From a checkpoint of a small mixture-of-experts model trained on Wikipedia.
Experts: 64 experts in each of 18 layers, 32 SwiGLU neurons an expert, a shared expert of 64 neurons.
Below are experts of layer 12 (counted from 0) of a mixture-of-experts language model. Rows are named router (the router's row for the expert), gate (a neuron's input weights, with its number), up (a neuron's input weights, with its number), down (a neuron's output weights, with its number) and show model dimensions 0-191. Each number is 500 + 40 x the weight over its row's rms, rounded and kept within 0 to 999. Numbers have three digits each.
After each expert's rows: "raises" lists some tokens whose logits its average output raises strongly, later layers aside; "mostly gets" lists some tokens that are sent to it at least half of the time. This comes from a sample of Wikipedia text that the model never trained on.

# expert 57
router:487532465528482495534509481428453552482478519457496581451520493492527553433494507507500494525485436541422426462512492472460454498377537452475560428508497516524575505561496495438552447490448468522565484536492469564587470543468521516494468488502539582583416587491516488457584464534488589487469502459472475529505532552503458513515567460532482457551476545501483576467546507490534489542516449517483555556477514435520482564486429500414510436473535466536531506517486511566516510463515533553504545477489510492505448491456513461512510481491485523496448502526432472570459448491541490496
gate0:540527531517456454473475522458483496502507538517518391563479533538540440516504487514492490501535492511569513534500473501484482424473457442490487507566472505497528429479549510485497501510492391456478446460400509552585513485512540511502492525496510498524452521456429455527474522550491404437486496525535511503493496470497521543537538445480501459502488441524480470508465517430478562456538519533422602477480543519499509419539569503440542455562471562441529541410497490506514491512508483455548485584410495465545482560513521554448528498506504476507590543478504525506461408482435485554
up0:505468571481545450552520491460454522542474488531546437562470431528555409497529401505545487484511411491492475574522585509527502498334480483486472522563484470531552571574470537443518494548530567526557511489458524580451575521518513471533574521531537489459477549433473527492509481518549504500519524528535558512487476500499520467506459493577510446504483494523525526490428524525496549572508523550397502508480525540456537504480478539515509457500482478516578463479430481477481466483512482504517503499559500504497436520479465558494559476507473496542548433466475568541527485487486490495
down0:518466484510430479550511446440462510453452429554474509512498465487507522486501405494439579563446557471504457510517523495465496489537483446560570514505429524494471518577529404465545471523532420515497481520491512463509455454514464481571552524496459469458480485568491513482579520472529442549486512556490473489529462572446531533416503571500486496493472525502511477614550521537488482542507588475565497522526542503473471476475524469496511474517487586442433535516499439469510475518440541537551444576485441488473475560496501526523548523536469526465525449530519511566583482497480445475
raises: "al", "ation", "er", "ers ", "a ", "ap"
mostly gets: "Se", "Cl", "Br", "St", "Ch", "Be"

# expert 40
router:426495536571548525531488502414436471459478481487507509515484449572501492517542506552633453479529422551440384591453483481527581490461564481482500437509531525520463496543533439467512559539457495526544505466577527504599467527518511435484551443457518440547471521499539513505519486475424497446452533482475514508492479508530489487483522482562533499520564551464462549517478449502543533516544473535488548494463504499461476547505447490496477495404440464522554514592497508554477466484453512507470504489463519542435511464505488428492473495560530510459531519503477503535431525497532552488
gate0:491546583483512480547530549451438468458555465455452500507526526438595530464514472478450542407456505490430470544609491472463453449444477553520480480520488438542523457516493490550513558539536523476548489482475494517502516557452515504632506428497404472531466521447472510522444561467525465521502481502455427467436514528481498490488500547551442481507417513562543550459502471537449568522540461524521462494556518516507536510536479533535477472532428548495449533510555515468474513450550464500479460495490504473606450547525564465538489569498487486513504475471511497475548481475503528533
up0:424506582517455485558564513513510509603512425455504495490600517529474520519501501477468534482484471548541564559512547469468476520522545509450505553467453507469474549437515587480511479487470486487554513484479530490447485529487536483559511493581527478477503503510500537451447520481477469510540500520486445470606541556499480514484484544506475381511485419592437471469431574543468530563541481500474525576422513445478558430557495473497507482529458515512486455500488551498564477490513475455519419560485508516490473492474499501536493477471525441554487511522549590553458482491534499427
down0:448535526502516578523448522538467519518548467496555379538481546508504442504448432465457494501527486516441512464501593418526490501517496483428456480481559514436506500483480483492522478538491511539484563498434559560419544442497480490485475484465523520494466457495464500547495580552518523506498499597542493546604500552476451479472450462443527393560444461504549521543509531577522572480553493490492522539501462539529531541461494479519461484472489530498473501430424496460505551549470552475487462540428519436464479501517528568553508428487498471475482472462507556512577521507517502500
raises: "he ", "his ", "He ", "His ", "Career"
mostly gets: "½", "-; ", "–; ", "—; ", "Votes ", "±% "

# expert 59
router:503493540576555506504501508515422557469503523522464619409540512479503509443489463498498444470485477539492427507542441552473546559446474480503545532462597517570593488498480516549517540526394452559521496578530467573621490533462413451520471495454482620465468540527484477466503431539448457530505503490509452540465504496538486482493556495540506525495530512489458502519502486477509567522478464517509559500479509438438516515532511510478472473485495480503471485492473540536479452498504429548474469434478451516548470503516504476536525414491538484491450562532493501519410500490477472494
gate0:489478536516525431512520479523379543529506451568517493421441566416437498572494442517493492498518531502485433472516432486489490541456559456486471554478553507547444441464548501557450467477550415479530482557467481577589507463499488562576511477476478610488489456477507485527484502535505511440463515527476506543458529478440498513496463518544512543489458503530525453519502507592514508440498495469510521532537501468450512456512413568471519481446526500452475516476515474453460471494563420447429454525484464492486512610513554502463539505510496466457533537474510490486527564466509499538
up0:533422490567486456502485558500422458433443483513521545538501536537410516533485437512467553435534477445481423560499450516547505462489531432462479419514525504554430536424461533491489437537469478572475497470535490533554482458486499530548471482542522508542493497517468505505458531530443500474525494493431506560533451483453472550548497546549562488537543458507478480469528536515509570479506578533506574553443533508385520501498477532523463516475559536450475453487473491542501545506492439531486548507521467538524475492522508551437522454470511490475596554599565536524487515462499521443
down0:493583527513457502474411406478582498545556521409539524492475512518586473519454455511568490532408498497493502501445482515506504488465494434510493482485502533458517526439531594526519483498544517411545494582433543490494534539460586433478548517450460498413465442475524537494489440515493547424480523485480513493447497519507438566465475438466467475543493499502509519514491456529453476504407459525457503581504531501525529546470539489564560496542460478518546522542511483487457496535533521465569461541549533507416513558487530487535453514448526534464501472576519537502518516451532479515
raises: "id ", "ents ", "if "
mostly gets: "David ", "Robert ", "Michael ", "Richard ", "Thomas ", "William "

# expert 2
router:470463475517511523559518487453505520441546479470459556431479493538523514477517497540520518427570440517455448518533484512478544501434492565471495541540470612533540439507495514519572457534498465550544483536541506510546554421522438496500506514435523539647501565493495520445520467504510579454482472455470446524410534509549493514472542452533524434530529569429499516466450525449491511526490503490487561426480512481470499515525439527521522466497502487507494468505494465549567513435449490521440540452486496486450511515507520455567495507527552441473467484523480565572475418445523423509
gate0:495522542506509504511450421542524400485514501503483529413507571477502387543465512545495532499508451433414487495490424532528493473507554521546444513470515447482495474485458514456421465497509513583527479579473462537554559519478434538443513446431500464517480560487456429488519450486505515577520523497458548498479483508505590543494553550523537489466518543495496465442473482484430464504491535528531524544488499480531550486550435578526454511534521487547525544554504457436503503482575454481536468434526498418463533505525514520532464449582467514540503568471424516528527535482501543516
up0:413483496504500481525457464466538541559470497531577489461524510525501483500460458462425526559526542454547480480508467494565510493491529581518471567539529483452528479547488512470429454421496471515479509495504530504504489559457487573535564425456481498469539528540507476468503520489484552546473532565545556512531519548582537533513517509466486596494500501464444457462500481446459509545477466556445523458505424518520500481521410498538474567511502471597497553525550479565495448514485490452603454480472476514495443489541468405524428524522516506517456529483525623530491469573520478482
down0:489396484452467453535517481521480453620521537431520459510530498530495559517581510572490496539538512479442457522519464487572500479494420499505492497487471446458474524408549484550488458489468429534478522483515478473471521484506454512509486526501498557502446515547463570521550549529445396507462561458526490584518519509483515485476457508456475503481515559431469422469545501506564455508484478492499453470499548528503512543519455455482500440576462478541531522474473525574503414511499525505511534512438533569553538507530515450495522526454558522492518522453611487565489421542465537456
raises: "in ", "at ", "and ", "with "
mostly gets: "Born", "Votes ", "also", "|---|---|---|", "See ", "Location "

# expert 19
router:427459521508525433502474615527430491452481490541576474449521496512499478500506530491530525512550455501443420541552513447474591496431477513481555445551503457524645513427487507504513493564478445540526501526514480521596523501440494472478496487515550525512481540460510512484556497514452496428497502500506471532448524448526486532498479509494458497494504529488506495497500430518482568494459512576503559512519483459480571548548444482537507444511503506481555550502496544502513480488449442486413550450450510507508458605455561454488429483603551508518469484468529454545484430526498489502
gate0:518473506453510444544568536537517462550579545511482441531417477438476549558486538436515535520549496530500546538542452573539438477487443455496524508456488449553473450501487503470435452539478499465539470560468480457552538553537500543469490484526528509473531480513474503477495485411438453527456529517511485495476504421472495457588517532510481538489522550528467547557530515445436475459512493506499467520578487541432499551492426515468518395567463507465473520491516527470488515449524474527503524507478476434467562596563557548500558506525513472506455505508464441584519406545499466549
up0:445460508435457501499471502503512494524487441563615470502515466503468516554567468458502541503554504517426479525545526518508551459509475539506476530526464525506474493505485507551450442454532514438488499520458411449486598479565474527496537420452432451476475488459475524492565459514468508502499512542558485479527471528456524537513502500525569506431491588543519505431534520388487499488518426570550527499529467512485555500513519545529557436510443497511488557484487482523430506489558476558478557527464442485589529576473467460559480424508479503518479456441554484548561513532518565522
down0:528506459483517475526487468506490499535417518500546578594468469450512541500476552565485406477425446475540531535458529436440553519552523482505515525486464486530434472475456513539489510508586491504429515484519444479522501506497525515437511494534512498552509422547472473477478527482494477489497487475509503419532473525537620534526519533488437608487527457473465432499458465487468476524467491554502503463445499503454505508502442521536601532459468504498466454550562431564586538494531466498494489552523536513443468527583510438484523510480480451553527527455485476595496455469587481527
raises: "line ", "line", "c"
mostly gets: "197", "194", "″", "189", "196", "February "

# expert 44
router:523462498553512555489445464447511466475496476466564545456525476484537461487551433509523453514533470539450431514493530444554502457434521485471569495490509534538479497539445489476525497493474481619537509549531571608539472508415478475479499440476502493615501571479494530474517403470422506478474526434470491500515538504596445498501513526562504465514473422469483570519536541505497535539503466531418524542521517479468546522493471588430420457460522487480528500557526485516517498461455454516483561445493486479440507501524541433514558493555466485560488503523454524467490457485479547501
gate0:528519513419502491568463494525476475569489495547444472475413459487467513556527508492488530378556529436467538549526480564415491486503506428581446495454534501486525505553535523574427468481525497516489512468538546546494543562472504497476512473548483491494465501424543570546528498535531486557506502483482450493458551458487540490523502449457462521512439557491457540545569384499475603504530460556481533497526526416455591498447519471503530457511490524451429476468437505497485450476508484475569474531534510511506483520452564463532501446470509535512418479494491511464508449466487467507
up0:550463523478477516559404476504497591499462516517590449486468480535503385541535474471493511444526548494511539517573513514476447460480542480536532529508539515494458553593538536528486490482463500487533429538472503535456533473501575445457530461453499455497564429515497462509596513548496550487538534498535484505491497503486452423534409482526569604443490513550524469484509551552444484561466530500527554511572516474443512514545471506503472568457500456447505519539475495534456471438526550460569448465458494449430521498499472471516471482484465523520502489542519523575578472535477476508
down0:507518461567577585437512548519447444510455462580494469599551487479510502482513496448557450515496468461570436508509518476458525489532548501557533470482521485517436558533451511504513500476577548479507551556494487475508518494508603487489524521505479536508491454530495504508438471501465469475425466506462421496476499525508480470553493523490503548565475550508450516483526569525482444440472530478508395474568454464497505451438494504516467465477494430438510593427499553509471504493485515424455494450513559538511500466566450509519505562514498473580516561422446471523521581479525500549
raises: "ood", "old", "=="
mostly gets: "St", "Sch", "Ch", "Sh", "Ma", "An"

# expert 18
router:450464487556527481527475456449456487522522501539460595440519480579517475555483426488534460499570492558450453565479507478409486520494495522532489492460553585552517498477530524482452501500507469574553529515511518485533555513521433523514496533535493475585527571560505544470511431509457532496555514522493459534506507486463502500509492472548509424510547542454499474498513458402543494527525470567447576542501541517460530513478447517516490514477513413512516491451441530518451476448466471489479491489395459522468508502462507395529491411536548501495559576529457535490451414513532535549
gate0:549567469393552445564559480442563534495517485524411542478436445617498537462525479447446527511512526517496494544503461530431485536507417487510419495514422505523451449499527570517471454523494442510523516498489548471494547451464458419574473522444413510506481467484568476535531476560515506545519431471427491491444548479468541472446471424473520482422465489529538451491508583472469536480494460488460548499525465496514494494496509483517475519518492480518444558457496479517539522468571485543465554438491446475544556518497548501510527495530456485522460511467478498524518492556436501541
up0:509455503510498508520420503451440458539388530536582535516506514510552469560480559498486524471570463534501520612483471466510514473493546473491492503524480506484511517500528514492525496504426499447446532521403524478502532466481544531472522488499442501507439482505487530506490506555560563506605453514537539396489496532516480477464463540477498493412459460562423442420518492473506505554470494454474449487534533548522502508393546509576526487487514529562525524506485449545456454543509513496480504554438499575562510482470478484546471542437508527453613496493483513520539469481488434564
down0:488435521509488562545431472504537522455541498497551426511504509506519521466460470465481419514505496459516551534563474571482455540571405481446484462479505516489438523567472529509526522513549485497591466484495466526529534456541465542474470488566552455549479527560505487527517489515487570554568552564601446429556522504502451511579480507420575385492550473448455482544504499521491576506470502516489484503481446468497529525511504493495475519509475496483482489490496448512551474497514496468478503559398545510502520424444488521462489443544508567392481466534549445500528491540491522503
raises: "others ", "others", "| ", "youth "
mostly gets: "and ", "& ", "6 ", "3 ", "4 ", "1 "

# expert 4
router:509511573573542495535447555441458518444571443507506528533495425485482488499517481445589479468548497517451461580479467490435531515460489461474500436460516516465529476497538494509539460521488432527508508521508558534592547456513554464531569480441497495560507507534494563496525526501413545515468520481479491622488460505509407558486562462534504501511533519450496558513538509458532520544538456521518534548466550432450533450536414537515460450482446501576559491504491471540487507486443523517459585487470443545473489527474563436459532538500537453492509484524536492501416513506512446481
gate0:484487523562622515510527549546466513475524465579610454568457488480577481599504454482414463443480556446440507548496448490433477504487443550536502460531484473499571438552474473471469465479477519468541447520515506514578492488553527538502491423477462458525518463542536554555537468463519458509552531529441500473389503498477502472476514477575453559444490512519510513509466523509443483475451499556520558524492482481475571465477535488486447456474466506514513505533470501395466478478529473464466513473525436528473466524523553447550544448513479547513507455466511536489532545490526531539
up0:487466444525447450493559449412417562567480536526508471493509520523510482423541503546540553550545491514513469559452538457564521491492505492486532482428479466483493484533522493352452538505444505506485559496476480470529562514530544534486524485456466427460479519559469475513491480480451523486526456480518511494574533562431492522532413537542433556467528492485510470509466496512478562480570518509496477486523537480527471477564481504440546425568496511514518449546600459481506461491518479493516506564486469600476544487545463551511546444528498508416541457477522529436508472421524521481
down0:469556499506476519484444472497556488453525400513481550557461473577516471571510490471507501516548511548547483484497459443514559508613552509465502525488525555449465517500513436503501468562555477472499512522428555539482513528485469466535506446479400555504493392515466485500474422490517511562467451489546477503517513446480467538545396444579421504557511491527435495571519501537539491586543518493549539502475529459509537493458496439496476513483533509494486557526566508519512562503486521492507443570479399525450530437488479486451576479553521482482516429474463472528482510521497452496
raises: "according ", "overall ", "If ", "This "
mostly gets: ").", "should ", ");", "DF ", "had ", "she "

# expert 30
router:463490520507542502532442583490449482548483525539510544512544439570564496475559527426543477515548485536472514556525475514486476545507566478515591445413509506579513526480461501505497499444408390519492465499525532576561505470490487545482574489460496547568479525523508546476545487546439497505471478480454504563464505510490456519533555479531474459491482517507504533535544460468583480528520393499420523447483497478467493570454397485515528446482419442474577551444468472519529443517468521524469519452473493541445477506446540458525512483524494456448506525510469505495488457468556506529
gate0:526570480498495522503510544490473474467539435428535441481510470537480509521448484489445566471567463449559473461566476567519443430525499576574487514475533475488565523517476528516456473506497495468529512535515497532587465534485430423517508480497487563439422515524506472486543457552516491576512450505440472503452494485438522535598492477423509501500489522508489479518446530479563513450487403479534500467522431473510501529423502523508489467485492511499525523499490459435455455523449469494489475479465478480504438531524586434531508475614532443494465553456475592581533470517483524566
up0:522467446533474493486497489505548460542394524529542507556583493513495507534525529533505501534515486482474502442552538496517458502508583444468519573525525472450471551431466454510460452493502537456515520518463490485528565553441538574556512542535475460505513488532490508423461519462522495483478479473602494492602493532485470489500438497509458522495445507454458495440526551506430491541502488525526499533573511510453515430600523532454544545506543460458471474439568477517480592474467571561493471632493513540504408498467475562452513529541474506479520564548521468470538497496461519501
down0:530524481435548522521494544513456506514518458485489550529539459565501467436533568497561488479552412554523462525482481448477519459508488501485453517505465499537488483490527467542452434470558498452512422528491583514444457486542489577497562531543487457513465378422510524512534470554465475531482532431411585540500551510435571481491502505555464468494518518486480529441486494556533483493524480535476500416475510539546593446474522490524512492453466490528488545525536490515426466525499498466459421449516539474517567508472542430559540478511528545526522478501503464602498457506545523421
raises: "| ", "The ", "- ", "In "
mostly gets: "\n", "). ", "\". ", "\" ", ".\" ", "\"."

# expert 21
router:478511469548556478544496529479487521539474429510560511476554506502496545569522519507543458476503451515461468505481442413489528455427528462429574488529495509479548488485514494442501480578454409506484470512546563572534506435517436471473479509521494548582455577559548558472537462490491536540533527454458465501568484452582545531573540476492505442533489497491467521394522544497527539531512487496486473449527532543447539503529492499514482466478480545502511502460447503516567442498418553457440541469491436508470562524461545502550479454502490471464520450482438509586461450414527482494
gate0:513435594508503432495480519474521508513583436530466506498514528499474472545487419571488477480552535435482542457538423460490481439523512475530413462542486433486481512495547498511454438505509459494527528545524470614529549481573459497491516504460482483437570503528477562580497446488448462598534550516468487532466489469481507544485564487499464480440456540515478440451506449467510486568604483462499530501571468445493485453495488517495537562454415520483513479483527498483451493499522464489541539430473392558498522462544483471540471470521505507479525538478481495548527494446567460497
up0:532477495565469475478506482573526516582495491597556475568552461489554543568507478472480497398468451497520554458566469488452476475470510485531471543505492485470482504529522500508473368449546469493450481494521518588493564546569441530491535603511507483503503536514484450558422482502472504471531529516518505452545455559520494482576462546531412472532487527483491458435430573495471519544494517447436498503586486493490496499491527564515577532458466486423465508432552462480524428484458486536568465462507498520486480468470454485523495482500508477521524551464493504506545524492437476549
down0:432514485480507502484560485552562498561417496538485457530542561529506551498574501514510551476521466532486492494509502552487551437548504457497453449560451465486444454537420550491514494529518484455547485439449435482533503495490532506408429561476572561517518505549497540448423456486572538497517540523494503534596485514485425499534461461462483431494473540533518518472552519474484532527441527525450419511488506538529429452468488478482487526514505443521478542462527364523469497474482481524558528463500482511502506544548543474474529429542471518476591496492502484541544427568538461481
raises: "to ", "with ", "===", "at "
mostly gets: "due ", "Ab", "exp", "According ", "trans", "fac"

# expert 50
router:503477519532547488548485551441500502475449482499494524568539463499483523517570559509491447432538454526425377536580472482501527461428524459559531504558540578534539516525434570502492484519497473509570512525517470507569555496516473464502536521474518505538465573500510545479508461523507572438516470472415519542454514470463493473526523465599514542500479465430493474530549420504519550502431444570457478517476486454459573546519526514514486485468471461524488516502448560529477490457467462497379476473449445466495465553507486517431473504516498472529490455473523519510437453469525501587
gate1:470518481428433437505499460535400449458505529533490432538491428494517575534489542435541544477531533548532526501458433575567481476497430508510563520493526574469567496519503507453506549483481508488500471459540461480479537503475457483508540524519399463485563509527501529467539551519467497527530480465432459578469582545483577547492478540518560514409469540460570462473448516457537586509501511534549533483475498523516527473432527438557511468552517476492539481510476460449491528490500507451531484465537457465510484482515452512455451585468489512459444448565513504430496504522413488499
up1:520463449553521488440515505531513431473442543562480523534412442501518517503552509526550425544507469545541464522476518437508435481535419426574494534481467535463508557547458502447516504520508454550502567544506522453543520488516557466596623494554441512542474512524530500461467467512479495444442489414558496509480475535547432482528516527522463543489576464467500523523472484526509458540547499458531435501479407432498484472489478545471528549516513402475534498461510488458509536441429558548517508483497487533582545389514525511472521549526529501507502481510501502468468508528504514529
down1:549549518537414478504497551498515458594501551492510498511503481548486523535481481552459462552501481453538486465430486514484431545576552497380415501430501529491448512484493452513545534526489460482529525515522495438473568494517572515595510518540477507478479421470516528513475555476467556478488525373563504509547351524526460481523509534476496502518454490463480524436484589522442500503522406524537513490496490498426467475485435476497513443541532488461498518490501495526491539516511548476456538437519507544529507544502530487487516467430545518473477492559504510556491521504560475577
raises: "be ", "ists ", "ist "
mostly gets: "201", "200", "199", "202", "198", "197"

# expert 23
router:466548487514557533485463527486474518505520539533467548500532487498517513504504502465486495449550467503520511568587479498499531547467445469517563492475478596529524535545474518495498470531434461558505467513502485567523518490472457477528543485445491498587519553559529504483572477546408553514509458446472482576504494424518442492525546461515546507434557507478523529503491497481483520504455396498446517473442469470458546562474371483521519447530441440517541484490501456513512504518490486623439490388443488505474531497460538496509507455518554452466449484534500590528481434436524522554
gate0:539569475510474504503459562491517487528526550512478507511439474512517552508514550521491524530476485490524511528478522514477572579502520432531427488488482432504446515470445499495475530505484491579511554521398518537497500475504478487475561543492534445502478525475551497434488568546467564510504433528515553537512568495398529445504534453444526500424410484571472495518579498517545412539541502495483493446451443490548604525483432455487454513523470468543529546510498487493532503545500490496548501430485489439503444524513411436537533530540465492528426574494452572487477480513444512571
up0:542477521566467518516502555443521465560471487524527471503470413603469431541516574456503474474461471531516535514497499476486493524520520451452445504542494568453463526418502531483486418546461439456470497514480472485490539519515439519503504438508470460488550478460512508491499452501491466507494534550531541412539470497537491508509482533559473506491441518384509459526487553502472506558534513494503497549574524537451457514500569594493529482453497553437512519642537558483524523476547527523505558560449464532505555548464503564485443535476505472504588478517448480536516542433485439533
down0:526547471471438467554568500573498564467578562489420541440529499486497533473461516409507474511519478523571511562456436542456481536438486501542462432471480505503531494566517494488456460522535574547446490512522512478481516438494499523556540549513553526473560513477520508468528505497514510524511467505429452470454482528495536521502539444563454531424531532506504511525488529488538552494520563480494556537490462469538481487506396478507489463528421512499518518485538414542477513500528460489575513346549436458571477439507503477541535493451487453504485465565480539514457459481508564451
raises: "| ", "- ", "\""
mostly gets: "==", "== ", "=== ", "===", "\n", ".\""

# expert 13
router:514482562560511537498451548457423486494528491535570557487463517495423517527519509522487515476524414530431435499546470505503577547456501433528530489528555551541507466503482504506515490452472441501503430530433499495533557494466470429504523526465489494512432580494547538483598500473495519463527492487473498538437542474506482471457495472507491489494498582489467503546503495504563505546507446457478479503488494490411490579477403575537542497433531542488482497495470533540514410515457490565411511480388545588497499581501488452479462459569495532458527504502475529500473480586537497503
gate0:483453529515467521547510513498483569516611455507467530515469527432448475542512506440468575505538513465473485498535443441528470506547515458542493541540540538555496497553464488540509479511494518495454555524480452461556538457453484535454496483521474470478457483475483537533513470563527503575500429510526423516422521468467545457542517463540428510537471535468539534572487428467552438489572369552540501464479519492436511519485464536564443478457455506471518501502516433428468474555495455606500513412454503596462468521510462463507559506520466483507490449483518488482535530461532523465
up0:454392562515489495501495430456515472569414536410486523468508490509491519537534503527491540350540451465462559581518479519526487381524460439506520456534520465593521475503537545497504517519504518493436498524468479500511500527483544527495490550433467497569475540543502520540608444387570560501471462524540545461444473501466514499459470553564486523524537506487487465510480518520483541498503484487507511502405505494463558543482467569553515481474476534526459487478546524532499436554466475514480423493424449555491511426510504515465494470536504537488536516467481480502512495509487518495
down0:540439570453498478509487584403500546589528450504464541474499491564553503519426495488447521485448492450525552472584481509459484463487440499515497478487480502441410539415487518447554517479451440489525579514482525460492456453436535510501513553479558520450558545486474502508435532490523524520466516556557507515591534528464459430543542462512545419532450513544469482480470518518469478504558546549545532495518466502535455542476495565489496511443515535503472423605508498460418474526506494536491550460457583520473515466475517480557491498491569510509484524438474472512541507462481547488
raises: "she ", "ous ", "also "
mostly gets: "′", "″", "cin", "}", "} ", "°"

# expert 25
router:440539557543520503517501564499493470464508469553472526429582509515466541444529495515510464469457517469478506532521485491455551529472527562488573460481593507547507502514501495490510549485501472486527468587552523544509509477474480469511423468443565523476521511544504514484523447516427462468513537438463521532460477488555477457495607501518490545470475558492468492532524470553537548595481423563531539437499532491381526562502506458570457431447464465464504445484449550480525407529497436560466458513452500503519488556468524453514500448538578482480475516544464538558446521522557480491
gate0:498508553499485487488526543485500459534510492535519493540487580413440387514487473450501550420513490466453510536507446469415494471492529504529522553449540506503493469545480457424527468443438529520451474529538479493593582528526448541556546410461565563481507457537439493520533460538534444537509510551483484507466444477467548457502525529532568529519512444548471475468504468439486483491550476514562488475459527495471543418457489513505506425527466517451570459491492435467492556533529540489458489528513447522470466496564514452539538544535462453544530460453483450552555524419486541543
up0:487458520491519476436532497543462523570487493429501514482483447559468506560514517492494583463514502484492512515484466530517535479501488511524467494521471449504480560494431579583451463464499510486533537479421438507468534539555611559493546457495435442482473512434501501503493540477570579475499489506489523431523523467491457581530407428467490449491478511471500516457479494516464531489510556607518570530534462482528498536485483492533599478524500567473431532495543534467493510485476543582588409523476506513593543486499512537487476501458461493429462510504559463534511493551464509563
down0:520405518475476517505454455467499545532464479462460569472416484519550536483465488534526470515523531529575459516495553492454447503582464456527528472388462495456512544501552455505481485487516543499537576491453527518523473511545533513538446454456453527528466443494510558542487514497514476488490501571492471536548417456484471483481514543475440502515560415482510475551496553443517507461467556485510470550451533538531515493492444466533471464536620474508541496496473527542447528480535611540576525489528528486450492435524443400522542504556607540462488540460484491487482515512451488508
raises: "ney ", "ney", "rated "
mostly gets: "ard ", "M ", "T ", "ter ", "om ", "p "